Weights of a small mixture-of-experts language model, trained from scratch on English Wikipedia: 13 layers, a variant of SOAP for the experts.
Below are experts of layer 8 (counted from 0) of a mixture-of-experts language model. Rows are named router (the router's row for the expert) and show model dimensions 0-127. Each number is 128 + 24 x the weight over its row's rms, rounded and kept within 0 to 255.
After each expert's rows: "mostly gets" lists some tokens that are sent to it at least half of the time. This comes from a sample of Wikipedia text that the model never trained on.

# expert 34
router [191  68 193  88 135 106 174 152 130  74 112 134 137 136 144 118 132 106 127 129 152 137 128 157 134 122  84 139 150 126 129  78 129 143  98 134  94 132 111 151 160 134 144 159  97 126 162 122 141 106 143 138 113 150 162 136 107 120 116 162 125 140 163 142 119 159 100 135 137 157 141 126 170 104 112 128 140 143 114 138 136 119 125 150 147 101 137 133 159 144 151 142 140 154 103 168 164 128 139 127 100 103 109 120 161 174 125 114 136 110 121 141 113 114 113 139 146 139 156  91 158 132 177  92 130 147 138 106]
mostly gets: "berg", "kov", "rov", "burg", " Berlin", " Moscow"

# expert 82
router [134 108  81 114 155 132 129  93 164 139 139 150 132 115 132  87 104 138 148 114 140 134 145  78 140 118  85 100 102 117 136  68 152 117  82 118 155 120 157 108  95 142 120 127 140  94 129 130 177 142 196 106 134 126 190  84 131 137 127  97 131 149 102 132 134  81 113 161  89 139 118 119  96 125 137 136 110 157 106 112 163  84 123 174  82 128 139 139 167  98 163 105 134  99  93 121 131  83 129  84  97 131 141 105 137 136 130 145 108 140 120 119  96 111 117 128 123 130  97 155 141 122 143 141 118 106 137 123]
mostly gets: " Kar", " Gar", " Jeff", " Saint", " Dar", "él"

# expert 78
router [135  97 144 100 111 141 148 160 101 125 106 160 125  93 142  99 141 128 126 113 117 120 121 145 130  87 128 124 114 142 166 100 152 105 123 119 141 158 160  87 153 144 150 113 154 143 104  79 168 167 136 137  97 118 149  93 101 137 145 132 142 132 144 115 133 166 123 156  88 170 128 173  90  97 104 115 124 150 134 108 128 132 114 167 138 123 136 140 155 115 150 148 141 123 127 141 125  96  98 124  79 111 152 127 165 149 147 128 150 112 136 163 137 132 140  91 131 150 119 120 152 138 128 108  86  99  97 157]
mostly gets: " Robert", " Henry", " David", " Richard", " Daniel", " William"

# expert 11
router [156 172  98 128 116 139 120 117 165 105 107 125 150 109  99 153 140 122 141 156 138 125 133 111 142 104 101 132 119 135 131 115 108 110 119  91 100  76  93 137 130  97 123  87 118 113 120 102 112 121 165 104 105 100 118 132 190 140 164 155 106 151 162 173 120 151 178 140 170 100 108 123 113 125 127 108 146 124 140 169 150 147 165 127 156 100 107 150 112 137 178 153 147 164 162 111 115 114  96 116 185 113 162 157 101 110 120 106 143 131 134 140 147 147  70 162 156 159 116 118 143  93 104 159  76 124 108 143]
mostly gets: "| The", " Outstanding", " | Best", ", The", " – The", " in The"

# expert 17
router [128 176 151 155 132 100 175 134 137 121 146 102 158 160 127 109 135 115 124 159  87 135  99 170 145 159 109 114  89 137 157 123 112 153 163 113 173 129 114 131 158 119 102  89 114 110 145 117 117 114 109 141 144 148 107 144 100 140 122 125 139 109 104 130 161 143 132 135 157 115 165 152  95 134 100 134 134 138 143 163 101 103 124 100 135 118 128 125 137 149 137 135 164 116 131 180 132 151 133 109 124 126 146 144 119  90 123 139 128 118 145 156 160 105 134 161 113 143  98 101 142 103 123 122 119 110 130 109]
mostly gets: ", in", " in", " during", " at", " how", "es in"

# expert 2
router [102 119 141 121 111  93 124 149 159 115 116 127  92 131 131 174 153 112 115 168 109 142 134 127 114 127 114 161 132 106 156 148 156 118  99 116 118 156 159 125 126 154 103 113 117 153 153  90  71 128 176  93 120  91 103 147 134 116 138 114 137 127 145 121 126 173 165 138 147 151 132 136 123 159  97  90 106 134  89 155 156 110 140 165 124 128 130 150 127 162 131 115  99 167 134  87 142 151 151 127 149 140  94 106 121 115 143 114  93 131  99 124 123 138 140 127  59 135 142 126 136 133 136 111 144 116 144 109]
mostly gets: "°", "′", "R ", " Highway ", " US ", " Route "

# expert 23
router [ 82  99 155 143 107 114 154 128 153 124 137 118 107 119 119 123 108 120  61 147 139  95 121 107 142  94  87 130 165 148  95 176 132 100 102 129 131  92 129 121 116 118 112 140  87  73 115 119 119 143 127 160 152 143 114 146 133 153 121 129 144 118 166 131 161 152 143 113  94 146 100 114 156 139 100 104 133 135  96 141 106 148 120  98 131 167  96 141  82 125 160  89 105 162 169 142  93 144 127 123 107 148 127 115 102  75 136 164 145 145 122 137 103 106  98 163 164 139 151 147  98 128 125 108 104 119 114 143]
mostly gets: " B", " | B", "- B", ", B", ": B", " (B"

# expert 96
router [163  88 138 159 102 113 136 109 108 119 112 147 170 151 128 127  78 125 110 171  61 134 138 153 159 176 115 137  94 101 174 162 109 130 117 119  99 124 110 129 133 156  90 131 119 129 175 124  84  91 120 122 129 137 139 147 173 102  83 122 109 123 132 142 104 125 150  98 157 149 118 139 107 106 170 120 140 135  87 143 142 140 102 127 132 114 146 148 141  98 153  96 115 168 102 115 103 117 157 148 170 151 140 145  97 102 148 132 102 135 108 107 171 145 119 161 108 142 148 106 116 152 135 107 101 103 129 109]
mostly gets: " \"", ": \"", " as \"", " “", "—", ", \""

# expert 92
router [145 168 131  94 156 117 124 164 126 144 144 114 123 151 108 131 131 170 140 135  92 112 129 101 121 158 126  83 106 119 139 156 140 120 113 147 135 109 114 154 122 103 127 101 156 122 127  86  96 117  87 141 103 150 142  88 133 173 158 111 104 116 135 167  88 146 102 130 118 118 153 136 133 140 169 122 153  86 142 154 140 111 109  84 127 121 129 163  88 134 162 142 109 168 135 108 120 108 140 154 137 129 137 130 117 130 108  89 123 107 122 159 102 148 173 112 120 125 108 126 130 123 173 158 145 132  96 122]
mostly gets: " during the", " throughout the", "), American", " In the", " during a", " comedy"

# expert 100
router [159 170 106 116 113 156 127 175 143 112 125  97 156  87 114 140 143 127 118 169 103 126 142  83 136 122 137 101 140 137 130  91 123 102 134  86  93 144  86 123 118  88 139 120 153 155 136  83 100 117  99  86 122  95 157 155 156 125 138 119 129 163 155 125  90 115 168 142 149  87 109 151  94 172 110 122 173 101 140 147 134 147 177  74 126 111 140  95  99 117 192 173 134 131 153 131 139 115 115 117 120 142 140 151 109 112 147 105 127 105 119 178 164 135  94 132 135 146 121 122 135 114 128 142 148 108 102 147]
mostly gets: "andidate | Votes |", "- Years: Team /", "Senior career*", "- Died:", "- Position:", " following the"

# expert 123
router [ 94 134 106 129 124 138 154 103 131 134 184 123  79 122 114 145 135 106  94  85 137 139 132 114 120  74 149 113 140 101  76 110 131 128 107 138  96 183 166 113 131 119 130 161 116 141 122 142 186 115  95 146 173 152 131 132 134 105 178 115 121  79 136 137 135 120 164 112 176 173 158 146 168 143 101 163 149 131 127 110 135 129  84 170 119 165 119 135  88 123 165 123 116 109  90 168 116 164 146 147 136 130 104 168 120 116  93 118 131 132 126 102  85 140 133 147  96 114 160 133 160 144 145 130 128 155 112  65]
mostly gets: " Elect", " | D | L", " Wind", " | Pld | W", "|  | Liberal Democrat", " Ast"

# expert 12
router [144 135  97 114 104 119 117 122 151 156  93 148 112 145 150 111 121 145 153 123  87 154 152 101  88 173 112 126 134 114 133 130  99 161 135 142 131 123 134 151 125 150 112 116 100 110 144 123 119 111 133 170 155 100 142 159 145 102  96 122 165 158 123 136 150 120 102 156 159 122 127 102  86  63 121 145 124 137 129 138 148 118 141 167 134 146 120 123  77 101 134  88 113 142 126 146 133 102 128 153 119 105 114 143  83 139 153 132 137  71 143 118 161 114  82 139 155 146 156 177 106 112 156  80 156 128 168 131]
mostly gets: " pre", " inter", " | O", " | E", ", O", " O"

# expert 88
router [ 97 108 122 126 145 125 143 130 104 129 120  58  44 136 128  84 160 108 131 130 124 142 140 148 143 114 121 111 140 102 133 147  99 126 104 129 116 129 142  90 154 107 148 162 112 140 148 165 162 123 132  95 127 143  87 137 146 109 156 146  79 140 111 153 103 151 124 115 148 138 117 145 176 146 100  82 116 150 134 138 178  96  90 106 126 163 134 101 172 135 114 144  82  79 114 126 140 130 135 149  92 113 164 135 173 155 118 116 122  96 102  98 111 128 143  92 199 102 144 141 125  92 135 127 139 123 105 103]
mostly gets: " Harvard", " Croat", " Columb", " Human", " Colomb", " Sloven"

# expert 95
router [123 111  74 133  93 150 168 122 164 113 115 111  84  95 147 104 105 116 142 130 104 131 115 126 109 159 148  80 134  96  97 115 156 155 103  93 141 120 143 107 111 149 136 125 126 157 111 145 168 109 132 127 116 128 103 104 126 133 155 153  98  81 101 137 131 116 151 145 162 159 174 141  94  89 119 149  56 176 114 110 159 114 106 140 143 140 116  92 141  78 121 169 128 129  95 129 119 171 111 102 133 152 126 124 121 132 132 152 138 119 161 170 102  95 148 142 129 161 143 123 145 135 125 136 148 147 148 152]
mostly gets: " Dan", " Don", " Luc", " Jud", " Georg", " Jeff"

# expert 105
router [121 103  89 162 124 150 111 128 150 104 192 142 114 128  99  87 129 115 109 122 117 131 119 153 144 141 134 106 125 114 146 144 148 170 117 136 163 126 122  86 109 145 121 119 131 121 109 141 122 156 107 129 110 111 127 108 118 151 174 115  97  97 143 110 167 127 148 102 105 143 123 156 103 101 113 148  96 156 103  81 152 103 109 176 127 133 116 116 116 114 143 117 134  92 111 113 117 122 132 131  64 120 100 119 122 132 133 135 121 159 187 135  95 186 100 169  96 144 168 122 143 154 147 116 103 135 125 109]
mostly gets: " Wil", " Ger", " Lind", " Hol", " Gil", " Rod"

# expert 29
router [179  80 166 100 164  96 126 163  74  91 127 144 116 111 171 140 129 141 102 115 162 135 130 137 112  84 106 154 132 112 145 148 136 106 147 149 146 152 116 116 151 128  86 130 107 156 127 144 156 152 119 150 149 138 137 158  79 110 152 131 137 143 123 136 147 128 149 168  74 137 100 135 122 161 100 153 152 128 150 125 137 104 162 129 115 140 156 124 171  84 165 111 104 133 100 167 136  81  85 103  97  89 113 140 137 116 118 118  80 136 106 106 123 138 172 134 155 110 161 144 148 105 160 115 108 145 141 137]
mostly gets: "ç", "ñ", "anj", "j", "ș", "č"

# expert 115
router [154 155 122 132  85 127 138 135 119 122 146 132 132 119 131 150 105 119 141 152 117 143 136 166 131 112 131 139 104 152 162 104 129 128 119  96 119  89 114 123 137 144 153  82 146 135  75  48 126 132 163 106 101  96 124 109 169 149 155 167 109 149 112 134 101 121 156 148 163  73 122 157 113 158 122 123 128 127 148 141 185 153 102 112 146 106 127 141 132 112 167 143 145 150 138 116 104  92  96 132 147 133 141 123 169 124 164 133 140 118 132 126 161 156 132 142 134 157 107 105 130 129 121 174 101 108 120 156]
mostly gets: " album by", " directed by", "eaturing", "- Born:", "- Education:", " written by"

# expert 83
router [144 146 100 116 121 163 105 152  91 115 100 139 176 145  68 107 141 141 126 149 153 113 145 186 119  96 130 122  90 112 165 107 133 132 156 131  91 150 130 112 125  89 155 103 152 104 106 123 140 154 171 132  97 163 148 117 134 168 142  94  86 124 156 141 135 135 101 163 140 102 147 119 157 106 113 135  92 154 129  90 103 118  86  88 104 120 131 137 131 141 184 116 123 129 152 102 162 119 141 153 171 112 153  72 134 109 168 101 159 121 102 169 166 148 162 104 124 121 142  87 113  99 159 113  93 143 138 163]
mostly gets: " with his", " and his", "), American", ") was a", " to his", ", his"

# expert 32
router [ 94 120 115 148 114 154 114 101 145 141 123 131 160 139  95  97 149 119 167 142  92 117 169 126 147 155 137  95 146 154 159 123 112 133 136 138  95 127  66 146 114 141 115 170 114  90 125 154 137 129  99 131 118  97 155 152 158  96 132 115 157 108 124 144 131 147 110 151 154 126 145 124 118 109 169 143  99 154 131 155 121 136 142 126 122 159 147 141 123 120 152 114 112 147 154 149 114 129 100 127 159 135 129 176 120 174 110 113 108 125 172 156 116 153 129 131 173  90 149 108 132  87 143  84 133  99 141 142]
mostly gets: " pro", " pre", "pro", "In", " Trans", "Pro"

# expert 18
router [ 92 155 106 134 120 147 102 103 163 160 126  77  94 119 145  76 108 106 129  85 168 179 116 114 119 124 151  98 115  88 121 116 127 153 111 117 144 169 106 143  73 102 132 113 121 129 116 157 151 104 146 115 156 135 153 119 145 110 133 108 145 120  94  99  95 114 109 116  82 100 123 128 114 105 104 144 123 120 120 122 139 119  86 122 133 144  93 129 104 108 153 106 115  83 134 136  95 128 135 117 113 113 141 144 108 116 122 107 112 124 160 116 155  92 134 162 155 152 162 152 132 139  80 107 155 128 179 113]
mostly gets: " det", " Arch", " Sher", " est", "Ar", " Aut"

# expert 54
router [131 133 161 112 134 134 108 165 110 156 124 133 139 105 150 141 135 205 132 131 150 153 113 149 131 148 153 123 163 149 155 159 138 127 144  89 123 103 152  79 130 145 154 116 143 139 123 104 123 160 118 160 150 175 127  92 124 152  84 142 140 131 104  90  77 126 105 126 133 159 151 140 122 148 129  92 132 122 120 133 103 116  81 135 146 144  83 111 132 145 148  87 139 144 139 125 138 125 161  87  92 126 120 161 148 126 131 115 118 132  89 101 139 113 160 118 150  76  99 104 119 117 128 107 106 156 137 125]
mostly gets: " The album", "This", "Studio", "- Release", "The film", " footballer who"

# expert 59
router [133 171 125 134 103 152 127 126 138 135  97 117 144 151 137 122 108 123 143 177  91 147 120 116 131 114 169 167  94  77 103 146  98 136 147 111 176 131 102 160 126 122 124 100 141 128 123 117 124 140 170  91 170 141 116  97 117 132 131 143 123 137 157 164 135 137 129 166 163  99 140 166 124 126 110 116 101 113 138 161 130 137 127 107 129 114  92 101 128 176 102 131 124  70 144 126 110 135 101  75 133  98 116 178 122 111 133 130 137 141 160 129 163 113 131 116 125 155 112 122 135 177  91 141 149 119 129 119]
mostly gets: " when", " over", " during", " under", " after", " where"

# expert 42
router [143 102 141 160 102 153 119 162 156 114 117 136  99 131 116 177 129 139 137 146 114 124 135  95 119  86 148 156 117 134 122 166 130 145 124  95 102 159  96  90 110 148 145 132 120 122 131 102 114 145 129 102 142 146 148  89 141 143 142 118 117 122 166 124  95 110 161 146 127 113 113 107 128 197 145 111 149 112 127 149  89 139 163 101 132  80 144 124 139 121 104 158 147 156 141 122 137 137 126 115 146 154  75 124 152 123 121 100 107 132 121 138 102 121 100 136 115 158 139 141  73 159 115 184 129 135 105 148]
mostly gets: "- • Density: ", "- • Total: ", "ight: ", " lb (", "- Height: ", "- Running time: "

# expert 93
router [131 156 176 145 166 157 109 122 131 136 139 177  94 142 160 114 129 128 129 116 157 109 130 114 118  99 128 132 151 141 109 144  90 115 143  89 134 129 155 144 186 136 135 173 118 106 121 144 131 141 159 121 144 183 155 106 107 146 125 153 141 130 113 149 125 133  95 144 122 159 126 122 137 171 138  64 142 126 132 162 100  86 128 124 147  93 151 143 159 119  68 130 129 162  77 130 129  89 145 140 135 105 117 116 116 152 118  97 137 132 111  99 102 142 128 126 138  94  97 151 167 142 147 154 132 111  95 141]
mostly gets: " low", " energy", " food", " water", " higher", "rogen"

# expert 65
router [177 111 161  85 154 115 109 159  99 105 136 186 111  82 141  82 142 121 109 110 133 127 141 170 131 117 122 128 111 124 159 139 147  90 122 134 136 116 127  87 129 107 132 122 153 123 113 115 137 167 144 157 122 127 142 134 105 139 177 144 145 128 152 114 107 120  94  89 155 108  98 144 144 101  82 136 111 171 157  89 139 113 130 133 116 112 116 110 170 115 161 165 120 132 105 105 139 140 119 151 123  99 143 138 142 149 164 108 102 136 152 176 107 137  75 106 115 116 148 145 131 170 112 102  98 158 130 150]
mostly gets: " Jones", "owski", " Jr.", "sson", " Johnson", " Wilson"

# expert 103
router [130 104 175 171 125 164 106 120 131 122 159 119 150 167 108 135 105 119 116 172 114  88 142  97 140  76 117 145 151 119 130  97  99 154 152  71 121  96 113 107 147 126 114 119 142 193 157 153 112 104 118 119 114 128 135 130 120 172 113  97 135 116 122 118 143 112 116 168 163 163 138 111 111 123 106  99  99 145 164 160 152 114 119 134 134 111 201 101 125 154  75 109 114 148 121  74 115 118 114 126 108  94 116 121 131 102 119 147 129 184 155 127 152 122 126 115 160 127 128 169 120 129  85 137 162 160 109 108]
mostly gets: " art", " view", "== History ==", " light", " construction", " concept"

# expert 15
router [159 165  97 130 118 156 130 156 126 135 123  98 175 152 118 127 140 104 122 157  86 115 112 171 105 122 109 138  99 151 136  78 137 115  90 120 160 112 117 136 128 126 151  82 165 151  78  96 125 135 175 129 100 110 131 108 160 183 153 165 101 119 130  89 106 144 149 131 152  93 158 147 105 143 105 134 125 129 128 128 156 177 116 122 156 105 107 141 156 159 170 139 158 152 140 128  94  85 100 154 146 130 151 118 167 162 128 152 144  93 130 150 158 142 141 108  89 165  83 149 155 112 140 137 142 116 148 158]
mostly gets: " announced that", " was born in", " designed by", "- Genus:", "- Full name:", " written by"

# expert 46
router [115 165 161 120 149 162 122 120 171  91 109 111 128 114 125 114 154 101 108 142 135 129  96 149 134  99 135 137 115 111 128 116 127 112 152 145 105 148  93 149 132 121 132 108 131 118 153  98  88 148 112 106 132 137 135  95  84 160 122 136  89 132 171 149 112 151 128 136 117 133 152 114 129 153 151 108 156  93 167 180 132 112 109 117 125 108 113 159 125 148 112 129 139 114 120 123 151 119 131 144 139 121 113 123 157  86  88 111 127 115 122 136 117 160 104 133 144 108 153  77 106 107 158 141 150 100 120 149]
mostly gets: " in the first", " in his", " cultural", " women's", " scientific", " in their"

# expert 71
router [120  80 149 139 165 145 139 137 110 140 155 157  67 124 179 120 120  79 177 124 167 120 167 143 111  97 117 118 137 136 140 110  87 158 131 117 172 127 103 109 138 109 166 150 128 110 113 148 163  98 108 117 145 149 160 146 116 152 127 104 162 121 155 108 176 136 151 110 139 123 113 151 163 143 134 142 160 133 113 140 141 123 149 145 101 118  87 146 153  98 141 161 139  85 116 140 137 108 110 125  88 146 152 134 114 169 109 120 104 150 132 154  80 104 136 123 103  97 168 145 121 124 117 186 106 172 135 126]
mostly gets: "enh", " Ah", "osc", " Od", " Az", "anth"

# expert 85
router [154 114 134 124 106 143 122 158 160 161  88 104 120 126 118  94 133 113 135 122 158 141 130 107 140 140 133 153  95 164 120 148  93 149 144 151 101 141 136 117 126 139 120 112 113 151 139  93 163 113 120  91  91 106 149  86 143 102 123 152 134 149 116  91 170  72 163 144 148 161 156 120 136 142 173 142 155 168  87  87 111 122 167 148 136 146 142 163  77 152 109 121 143 110 161  96 114 102 128 124 126 163 141 154 137  90 121  98 148  80 115 107  96 117 129  94 174 154 153 149 145 135 176 130 150 133 113 121]
mostly gets: " JP", "AR", "US", "OL", "IN", "EN"

# expert 110
router [187 103 140  74 148 151 120 151 108 144 123 159 136  91 143 172 171  69 121 106 151 110 115 155 175 158 101 159 152 118 150 130 111 142 160 182 152 111 136 146 126 136 114 168 104 115  92 140 139 143 111 114 119 128 155 150 138 124 123 124 156 134 136  89 133 128  94 124 105 121 139 114 152 115 135 155 158 155 125  68 138 112 139 133 117 104 135 150 159 123 187 124 124 170 150 149 121 116 106 128 121 123 111  83  84 140 122 120 127 157 132 148 137 111 132 115  89 116 115 185 131 164 125 105  95 148 139 141]
mostly gets: "hammad", "ー", "ا", "の", "ر", "ン"

# expert 52
router [167 150 130 181  93 121 149 147 127 135 133 130 128 179 135 145 141 123 141 143 136 130 124 187 168 101 142 173 128 135 148 106 142 115 164 112 104 160 108 154 135  96 123 114 123 120  95 121 120 130 126 149  98 148 125 116 141 131 107 166 120 152  98 133 109 128 111  70 109 103 139 108 128 127 116 148 102 140 122 135  92 140 131 111  99 148 150  81 125 175 104 133 125 136 135 129 117 100 148 143 176 118 124 124 105 140 113 144 112 125 138 164 159 101 144  94 133 153 108  91 118 126 119 148 150 111 132 128]
mostly gets: " used", " using", " includes", "ed that", " operated", " use of"

# expert 87
router [ 76 104  93 122 144  95 134 132 161 129 146 116  95 106 136 103  95 126 103 139 187 148 128 122 135 112 106 143 111  73 108  98 146 156  97 142 136 152 150 110 116 116  86 111 138 133 119 137 107 119 151 139 113 116 154 102 140 157 117 157 117 151  88 107 180 157 173  93 126 155 104 186 141 150 161 138 132 170 126 110  81 127 180 106 140 172 145 161 142 132 152 116 116 124 124 136 124 141 161 134 114 159 137 111 143 125 132 146 159 160 115 174  64 148 127 130 160 161 147  97 144 165 127 102 148 109 151 126]
mostly gets: " L", ", C", ", D", " of L", ", L", ", N"

# expert 35
router [135 166  92 124 129 133  89 113 133 155 102  89 156 140 118 128 119 147 124  83 117 107 140 157 107 114 145 166 128 144 179 131 133 126 172 131 112 141 129 119 159 107  61  96  96 152 119  91 103 131 135 101 106 131 125  92 142 108 114 144 122 140 123 123 104 108  91  87 128 112 100 147 144 117 117 122 103  89 139 132 143  98  89 108 130 121 145 123 121 153  94 151 144 108 139 117 136 136 167 134 141 138 162 110 122 141 132 186  92  89 118  94 156 142 139 101 134 182 123  84 119 145 135  87 126 101 163 126]
mostly gets: "\",", " became", "\" and", " considered", " named", " become"

# expert 33
router [108 130 153 137 112 176 113  83 119 141 130 134 147 168  98 144 150 136 134 153 105 127 112 121 120 158 129 147 155 124 157 143 168 162 120 161 178 134 130 155 124 121 142 182  77  83 126 124 130 141 142 165 135 142  95 141 131 109 123 108 137 113  90 150 146 114 141 150  78 198 107 128 118 109 124  86 104  79  97 145 116  86 127 159 126 131 118 155 124 136 104 104 151 103 134 146 103 109 173 115 120 118 152 115 136 120 116 159 126 146 150  95 154 168 104 153 129 125 134 110 140 104 140 144 129 112 131 127]
mostly gets: " ex", " an", " Ex", " sw", " as an", " of an"

# expert 89
router [120 136 134  71 157 140 145 113 190 137 112 128 135 109 162 151 163 100  88 179 120 108 145 128 144 143 153 154 144 173 103  89 106 119 167 128  74 140 122 152 127  91 101 134 136 174 160 124 136 125 124 129 164 130 120 114 123 102 161 152 108 116 124 150 108 122 213 157 166 165 118 131 165 159 145 123 167 122 168 104 140 121 127 154 153 135 150 132  84 173 153 117 130 127 138 128 126 144 143 160 142 157  87 141 149 112  97  82 143 149 121 111 121 162 157  72 121 133 141 132 149 121 151 104 130 105  79 108]
mostly gets: " Championship", " Cup", "weight", " Premier League", " UEFA", " Serie"

# expert 94
router [132 103 139 183 150 113 104  93  92 143 191 109 119 149 128 153  98 131 158 112 134  85 139 140 151 100 138 107 146 113 136 126 123 121 142 171 140 145 126 114 151 166 144 155 116 102 175 177 125 133 109 121 149 174 129 113 144 101 126 136 128 141 120 129 211 105 156 147 132 125 123 175 118 121 127  98 106 166 128 113 156 127 133 100 123 122 151 104 146  83  95 162 130 151 104 107 154 100 139 193 118 133 163 129 112 118 125 116 119 149 162 144 102  93 114 110 157  93 126 110 117 110 101 164 155 128 144 111]
mostly gets: " sp", " exp", " comp", "sp", " sc", " imp"

# expert 119
router [152  86 142 120 167  91 154 142 108 155 119 114  94 103 151 121 117 152 137 130 154 147 128 156 133 147 102 100 144 149 111 151 155  95 104  92 132 123 112  39 132 111 164 121 146 128 147 135 137 126 159 164 105 152 129 181  96 122 123 116 147 105 120 105 130 137 101 127 144 113 117 121 108 140  91 121  89  95  93 124 143  65 109 149  73 135 145  79 136  72 131 120 168  89  89 110 134 106 109 104 148 126 154 173 132 111 155  98 108 124 170 106 137  98  84 108 157 122 136 126 163 119 134 130 133 144 125 100]
mostly gets: "askat", " Whit", " Grim", " Stock", " Morris", " Hans"

# expert 24
router [144 125 147 109 122  90 130 105 127 158 127 122 155 105 145 155 128 142 132 147  98 130 124 163  98 156  90 100 129 150 142 141 105 122 141 148 129 102 123 133 132 123 152 131 149 141 113 143 153 137 126 141 149 145 154 121 148 139 165 129 162  87  97  71 125 117 102 133  99 198 160 163  86 131 155  74 134 136 107 115 108 143 121 109 100 143 140 123 140 155 171 108 178  89 122  97 131 135 156 130 115 132 145 139 128 139 109 153 104 124 148 131 148 145 133 108 125 150 116 146 137 124 130  85 116 160 112 111]
mostly gets: "- Authority:", "- Authority", " | Yes"

# expert 121
router [129 124 109 136 145 119 150 156 178 134 137  95 131 137 133 107 175 127 118 126 144 101  98 130 114 126 129 142 147 140 119 151 122 127 102 126 125 103 145 106  96 137 149  99 147 142 142 131  89 157 123 153 130 111 142 114 115 128 136 163 146  75 131 143 146 125  74 146  97 170 127 117 123 166 136  87 114 143 134 117 128  85 116 155 145 159 144 101 132  83 146 122  80 112 134  99 117 160 129  84 105 133 171 146 148 139 133  88 145 115 173  92 128 160 129 115 135  97 150 129 159 102 130  91 138 156 133 124]
mostly gets: " St.", " Santa", " Full", "mathb", " Cape", "oche"

# expert 127
router [144 202 116 155 121 126 107  96 123 118 126 127 156 119 114 120 100 149  95 110 157 131 151 172 152 119 105 146 130 105 141 163 114 125 162 154 108 146  74 117 148 130 168 123 129 152 109 125 160 146 115 139 126 140 112 118 142 124 146 112 149 132 157  65 118 115 133 135 119  87 135 149  95 155 116 102 182 118 165 159  84 114 128 133  69 103  98 128  94 161 130 160 134 130 140 156 133 171 121 152 143 117 132 158  97 158 109 171 159 126 131 182 152 170 120 108 145 147 133 123 133 117 114 108 128  98 140 148]
mostly gets: " could", " used to", " would", " such", " the same", " same"

# expert 126
router [127 181 141 132 150 184 140 102 148 117  98 141 173 131  96 128 110 156 167 141 177 104 102 117 150 118 139 149 125 109 103 121 118 131 161 101  79 135 115 129 125 157 129 157 112 110 130 124 127 131 156 133  95 146 105 133 142 104 147 137 114 130 117 118 113 115  89 138 114 149 140 135 171 175 110  61 120 131 129 161  82 116 128 103 102 117 119 129 106 158  75 102 125 128  96 115 100 134 113 168 142 146 112  95 103 164 143 143 109 184 147 146 151 156 125 102 141 127 121 127 126 140 135 103 109 102 136 167]
mostly gets: " large", " some", " important", " strong", " various", " significant"

# expert 50
router [157 160 124 144 114 129 120 159 125  99 124 105 143 123 122 111 157  99 155 159 116 101 122 178 150 123 133 128 113 162 146 107 131  95 113 121 167  95 124 135 140 139 137  88 118 111  92  97 148 121 155 142 120  96 123 114 129 122 156 143 125 142 144 147  72 151 131 155 179  53 147 133  83 117 118 131 132 114 144 138 145 152 104 127 124  97  87 158 166 142 167 135 168 136 159 145 141  94 126 170 190 143 159 118 135 139 145 115 113  96 152 168 145 125 112 132 145 168 125 122 132 123 134 150 144 135 129 163]
mostly gets: "- Country:", " According to", "\" by", " album by", "- Education:", "eaturing"

# expert 31
router [101 101 167 132 126 108 174 148 127 137 143 151 122 121  96 130 116 150  61 129 155 109 161 123 103  88 103 106 130 114 115 125 164 125 101 160 127 101 115 128  92 158 133 161 157 113 121 144 140 164  99 116 141 133 131 166 146 142  94 105 161 114 135 141 185  97 165 102 103 154 102 114 141 134  96 131 116 153 148 125 121 125 115 120 162 151  97 107 115 101 165  84 117 156 117 106 153  84 116 124 125 135 147 137  96  73 124 144 124 118 143 122 126 129 135 143 137 138 149 125 104 109 115 125 126 140 106 133]
mostly gets: " | B", " Cl", ", B", " b", " cl", ": B"

# expert 122
router [157 105 178 113  96 132 163 111  69 154 126 116 137 156 152 121 116 156 117 132 131 131 127 116 126 102 121 158 101 166 137 160 154 121 139 130  96 102 141 165 143 146 128 130 125 133 148 141 107 131 102 158  81 141 107 105 117 125 136  99 124 171 100 149  70 108 105 100 158 116 143 131 117 150 122 142 140 143 133 122 110  95 126  91 177 123 142 116 112 139  81  96 129 158 130 111 105 123 158 156 140 131 114 163 104 115  81 136 144 140  95 152 166 137 127 131 147 120 131 131 108 130 102 108 127 137 113 142]
mostly gets: " program", " television", " drum", " food", " video", " music"

# expert 124
router [134  91 106 155 119 116  97 134 110 131 147 130 125 132 143 171 127 134  82 135 106 122 117 105 105 176 113 109 129 108 130 137 131 141 128 147 148 103 146 117 131 144 103 163 105  91 163 169 158 119 156 108 147 160 111 154 152 130 150 162 116  98 115 136 160  97 144 162 138 124  87  99 101  91 146 160 116 128  90  82 141 105 141 144 103 119 132 148 156 138 148 144 116 107  75 175 119 151 105 139 104 111 101 120 145 128  93 169 111 107 123 111 101 102 128 184  76 102 120 164 179 112 137 136 119  99 138 133]
mostly gets: " comp", " app", " cor", " App", " Cap", " am"

# expert 27
router [138 101 167 129 139  96 123 141 157  93 127 156 151 123 137 122 146 120 119 139 113 108 123  93 153 125 126 126 161 173  87 134 138 120 144 121  79  97 148 142 129 135 134 133 139 115 128 127 190 135 132 128 110 107 158 154 101 151 139 138 149 107 167 141 108  93 101 166 120 121 125  76 127 153 130 134 123  96 160 108 131 145 149 125  93 164 108 114 160 168 156 122 112 104 123 102 167 149  81 126  87 108  95 177 144 143 121  66  61  90 110  91 143  79 129 154 147 140  84 144 108 100 134 109 111 139 110 136]
mostly gets: "shire", " Chevrolet", "borough", "hire", "- Date of birth", " Rovers"